Weights of a small mixture-of-experts language model, trained from scratch on English Wikipedia.
Size: 15 layers, width 128, vocabulary 1268, 42.5M parameters.
Training: a variant of Muon for the experts, 534M tokens, 11314 steps.
Below are experts of layer 6 (counted from 0) of a mixture-of-experts language model. Rows are named gate (a neuron's input weights, with its number), up (a neuron's input weights, with its number), down (a neuron's output weights, with its number) and show model dimensions 0-127. Each number is 500 + 25 x the weight over its row's rms, rounded and kept within 0 to 999. Numbers have three digits each.
Before each expert's rows: a language model's description of what the expert responds to. This comes from a sample of Wikipedia text that the model never trained on.

# expert 59
Description: A single capital letter opening a personal or place name after a comma, the or a pipe, e.g. G-lenn, J-im, D-aegu.
gate5:519503485496518493501530511490474515494477521528499544490488494548542522486503520512474509505497459496488498484497506527544441518497474523466501497527492545484549498517500498531516503470518504471505437513514522507509514477481498514512489495461477513494507508437529532532504476508438488475544533523479499511543545460505532476465497508530467476519533472465481517508491492469547454488532
up5:510485510513492435462478448496516477509479509516529523506518511513524506465479526482532468559511525487515507432502477523492495479516478460480508487500512525447496510470498487497488473508475488492478434530517502522467510486459503497513502486500443525499516483516463497466485499525488529490497512504496490463516501471507498499534517534589445484513504522538507505511499526525507474493528
down5:444489537504488538488507482485513503513560498499469511506494544553527478516479479472496508473482476510503494535529508484489515486479521480470480517492516484513493514500542531497460504472497495526468503447481505509528493507459479512483504499526517474527468477469545445544540485523482531482464521470470496479484503518507452493519506544517494496495472548535528494516502482542473524543541

# expert 12
Description: Word pieces and digits inside measurements and coordinates, such as m in km², q in sq mi, degree signs, decimal zeros.
gate1:491515496533503440511499492459526537580546509509482519459474505472527510476508504508503531526491496532536470460471507492491485508507478472540466497495513532542502504509502519493493527476522440502468531492484547477478499512517485487531509497526507503507499485459463497491502521474525490502488513506457466482519512498488494554477474502501522534519525522523440496525471486559529508524485
up1:506519542496497527538508469482479449520461530546528520477478506497497480496498512526484510454512473503492535530512514499566531508504507508487543506486463502498502517501511514497461480487510505533480498496486495540475463519524484541479511539523502469485495514555548569472523485511516516521479461529516496508493480453553509518506510484469486479497521440495494478505494447467496497520488
down1:523498521502500512502524515540542456527525495467443505502505501475482552492547474521492499499467491476471517518507436459502522490510558502501517541520560517475525487484497473505504466496503463479492505478522505456487492459463504480504491530536482496522528498484527472477474541542491489459520530506477507503457472509496556515501509546505517456489505486489503506505494540500531522496491

# expert 6
Description: Line-initial pipes opening wiki table rows, section heading equals signs (==, ===), and opening quotation marks before titles.
gate1:521464493513504489504481538474506496491472503474524549507469515486473514500456481490523483493464551529502508508471443503462502557544478511489499523556534531506490506503514504517481478503542525508509549510476520505506500517539513489499502454495515525556466522475493487494520514471505490513474530484532481489530471488518475466543472495481517448504533494467514477505478488521447539516467
up1:537453543463469539503517504519484503549492474504495495495510503515507479503498475526462486518482505544437457506444502537460510519494519475472488479509513518520474487474525471524475488455484528496494514503518479543515495523491449468486472472470481532455482490468471485504545513455518515483483503488525495476495506472499480498504484523517506500510531479481519548533461528449501499525476
down1:508516473492473517518493485494521524518459570463460464498498535468448461513510480470492514523504472509537460491475544504493489454501511496502490544514489505536495507485504543507495485489502518476541485492506458529508537521490484519492483524458509508507510494488506498491446506530497522491486494478443514475501513531516527531501530446477518546518526524504524480527534513444501506524451

# expert 61
Description: Final pieces of surnames and place names, such as Park-er, Campb-ell, Mart-in, Aust-in, Osb-urn.
gate2:476486504508505479499471528498513490508450526456462485549511498489441464474511497455523454489479512508488516525508472505553463480482456510474477491479490511491492455488535470473515541515474519523526491471488490504510536549523498529493493493503513518522495500484545495486521449509461493507504529529486444497495474544524510524467453487445481492527508499473483527504522486535477511510498
up2:447469483511509517490503482495515556512526480469510472523475486531483449483484486507529460488491526523478494509519483452509556459438495533489504533488489543557524510516496495469522493521482500503501460521488501517502487521535516497490539523521512520486502448497520495512543502505489521503507476515555495477533491518508473496530495508467541492522500507448508496533519467474499470454457
down2:496469511529502509508535496520495515522499512510458516511478497489512520546489493536485539528512520496447548540488497444468535511460514469517512514503470524508495514508533507501495483506507471490488486495483509467511493527536514460482528541498461498467532470506501502530525533490513534504501495515509485471519566531510496466536479481487531501546508481447482482478488464475484452442456

# expert 23
Description: Dashes, minus signs, percent signs, slashes and capital letters inside abbreviations, mostly in number-heavy tables and infoboxes, e.g. IRST, AUS.
gate0:495544480538514450503540455501464494513498537503503503543468533532473471525497511480475471527469511493488487490501492502543476490463473459471476529542510481462518493505462550486496500524458509465494512463517512502532511491507526517534462440490516531507508502533498453559497483487492505515490467501525520482482464485522464518482437501504480512484537493506500519497499538518481502516508
up0:481514515481511475456478488469512469514461555494525501495487513518472540512479501512542505496519516484534511496497513504520524494519523495519510522473499500490487498485512512460529527484514522496508426473468505522439470489473510489520504524487535499478478501472472488467518563500545501523475538521459449480502524509489530515542461551510460475535472553519484511512513490467502503515523
down0:461481507534487468517502522516493460506472486488503468482468473494473485496493533545465546491432478502435552493476446500463486444466478487511466516523487506527492482501463449488488493494491477518505487488511460522476497483539540521477500478486493482493501454489470513473488496532507489492461479475482498490522505498524518474523500502484510442472535512496508510482486489444480523494511

# expert 3
Description: Word-internal pieces like em, m and om in the middle of names and words, such as Bridg-em-an, Stratag-em and D-em-ographics.
gate1:497505516509477448544504524487493511524491512501509509545521468507463520520517519513499492484506522537551515546474525532488472517498539559502491484502442445503470536488464479514445538478514503473501501493560535499484523502485496509546490511529517485485481463531537504511481472495496511468506510512514517523500503472515481458470495507487488485526517490507559533490530499506484512555527
up1:525539530525487553484498495557502529501566487454521472516500492512494493517488476436485512525499481521486501500505473525542485534538514494461513550492548551493507516517513522516496522527528500496475465481428483491528517491497511492467521484510508514514503480502505497523481485534527509474521490489481487451465468511528477504536482506497514526487482535438525488486501484478540496505501
down1:474491517504492518507503471459500508521541568569482499484512521515463505473527513505493530512508457526489506492507506484499473518504535486519483537472532468475454427487472534510507439490462454470484481550501494491506529497504489483468505534513508481526531476496511496502465490502476492509543502491514541501489505484518503532533464526504512503523462497443473473475517479481496518523503

# expert 51
Description: Raw byte pieces of Japanese, Chinese and Thai characters, such as katakana game and Pokémon names, plus stray letters and digits.
gate1:487528541485471485504459462488477534473517527506496435476523495500469506519552491516527478543482468510537465518552521494517484458563486503512547520521497538511497454518522510502474509536494520504459545514483499504541482451494492492519505491511504490504484495507483509518501510497498463531499497490500500545492494506534481531484459468478514451467515518531455522474482483497499535502476
up1:486518496472513505473439497507525498519522484532477450477500475518483525525495493489470477530459481509548491518542504492508487493516491519524554488512467514524468457516496484542561480503509488504457517531507493518558513483474525510516525471509501510500535501531480510491522516487505478485516474497491530519510487487534453504473463471524517464495496547494442505445517513470517551474486
down1:498495538465471494473455487482497512480472461509483480511478469487474464497503470499499506500508498490538486546469521491542500504495541469479509498509498524484517471459534482443443530525500525536499503553503506536481518469522499482516463512506472483531454480476501513535462515512481492524469479504513490536465500494525497508488485527509520459516495482541464477454504445471507446508493

# expert 20
Description: The letters o and u inside transliterated or foreign names (Chikuhō, Dupuis, Gyu-young, Phoenix), plus Japanese kanji bytes and openers such as bec, prov, 202.
gate1:473528482527513425507472468560512476504477515469528457498501511473514493505487465522448478530491566512501499459549470520514494534527489498482509487487510515483536486472499489560507471512483475465476536526511487494545484514479464517501487479488493513497504539533521512517510517510502501478470483493501558499523493527532508527459502509488503505502538518483473483512529476464487499518452
up1:507467496492453516531498473463500538553479498455518474493501497537456503503483507478552526474481492491507475526523546494527515452498448512499513493496487510540513493526514477506503534539463461509505438473508519488470526487476497484486502520539499516487507497435518473466503477461440501526506486511503509552504517476501462469524484484531484490502472541508508510530504480498491535503504
down1:506482459471518519531481542467510482496484535438491490487519508503505535455493502522496509527484471499494567480507488536520514494493483469516458546540532504536446523523478525503487513466475476503539479516540517544507487510501507502499541545558508485499475479493508508484535480513522478499529535507526492471498511547471508496506485523495483503470510489523455527474458513489467529508521

# expert 30
Description: The relative words who, which and that, plus pieces inside proper names like Mariposa, Belize, Valentini, Morrison.
gate0:504518492512483548518474535539532463495479493450470519485500490479519567542533483455538470504479482543527500492492462471485531513469506493496477541522546482484484505536492475469480497521452524538455493534494486474509463492478499514509519499452521510498505516497507521543482522519500542497532519490516489481460470479455494506500494499480496511489533511540488463521526483515502524540489
up0:512505509437479536484497528544537485482511454520479488486473467499523502481518479476499496517521510521540537518496460513526458478494455464494488525476538491502527513503476475511512493463477499539496500505475476518522512458529454482497536467484480455514539523475493511509516540487484496529517534515473523474466495516458468457509477525516530508511456493513515471510490524473501561529493
down0:525475559488485497476472488512481473474517513521465522465484522522494493505506513542513508529465500496542508526527479504536473544498505496481550467496451517509449477511509483537495508570496470507504499477537556494462504459502499509471504509488505511510478502481509449474466517521515510480531526516466467519509501557478461526493477452525512501500491498489509493515535503461472539474508

# expert 27
Description: The word to after verbs and nouns, mostly as an infinitive marker (managed to surprise), plus of, a, can and would.
gate2:549536484505469513548472481506442490473525489535544485525521495511474490471497486482544498518456476495508491539463525447503429467518489519518490475520538509478522524492518508508480544490506507528502475536508501509484488503516490529498507455533504509506526535529503539488518477469498472492465533484521504514505488469497487537477462509512511509510518502566462470505480449494503528501509
up2:482491453515511515478538518518479516502512534483509478470494474510504487500514519480450504510517470546501490521527485469506501459500497494469534489474458477504497517534505448496523520503499467478486471477522481479497520503523529516522576491490537547523503491518520525498440515497454533513509464487478458476458538480509481571501481518489505540494503529484506536511521478482508486509550
down2:509531512521477504536487470489455508488527516509501481527495496474509514476498495500491462506495509498475475525507537549534498529465479506504481471500489498501519495489488457506456511520485497517489557457535518521491515436503461502436487499483485455513536535500498524454490517555504501489507514471528534422450500504519461474479526484493485485492515500473491431487502499492494487484492

# expert 34
Description: Capital letters inside all-caps acronyms and codes, such as MRF, GK, FIN, ROU, WMEX, often in sports tables and team lists.
gate1:543511486514512486520479516495496498460479495541517472485544513487485511474499534471492528503534540542489584486515496523521512497456515484457481511476509508477521528540483500507497479491493475542528509520516562523486509520500491489463503462541499490470467487493469481531485480534518538499527492469520521502500522513519541482481507507472470513497488526460481466485515529562488455494527
up1:524466522500507491516438515502498491492498514518528489500538509510505483503470496489454532517565542490458534490510492565522543501463501501494493503472482483503537539508490508479475477498462476495518475504482526501472503536513473481447476490462485485473486467455498506502485491504482496489458518489495489495516458543526547548521551513460510520527496497489472484477520486545496498534530
down1:490469462505531532514513484498511500509522471537451509493500488498502462440490488483479502508496438477539520483485465525502507491451504491537492462513498530517460476512452522478490479500503509530481453537540520476493494495505449496454458478523503507499509517537502487492544492543509526527506465464533541531493521484514547487520466490489508487484525520506512537544481522511504503469475

# expert 49
Description: Word-initial capital E and similar pieces, such as E-astern, E-mirates, E-udicots, Eng-lish, plus other capitals like P-erth.
gate2:503531501500456461473510499529545507467525502479534508474534520507443497484488468489489490462515494504546491509452500486526490505479507463545522475537503522534500526504491505493488497537514523497501475539494485508511526509510516495477542483479536552481529518504475496495530496522486553527516475436462494544448514536465500517484460462523526485506509488490492444492470526482495503491497
up2:510478486496519505488491480519487497494492499500456509535495474542480462547504447536514460491501503507476490518485515477510524473485480505503501484570472497503509547480481519513478505532481522493514479455480494464553544472478550503488511490514535502475506541496465536474471530516518523510528473517477472485514484518493564550475480502479505481485476530492527494487484547550528532509523
down2:472463497503502512452481465519458465538479500505540497501527473508509473514529493519487472488514508491433520505496532523511535559509480517490503531457510513511490485487521527501504490476473509542446486504476502526533478465506492496555471461515497536497488516494483442495505507534493525512484507532509541506457511464474453491484508450489459492479447490534493541510491493500503507487477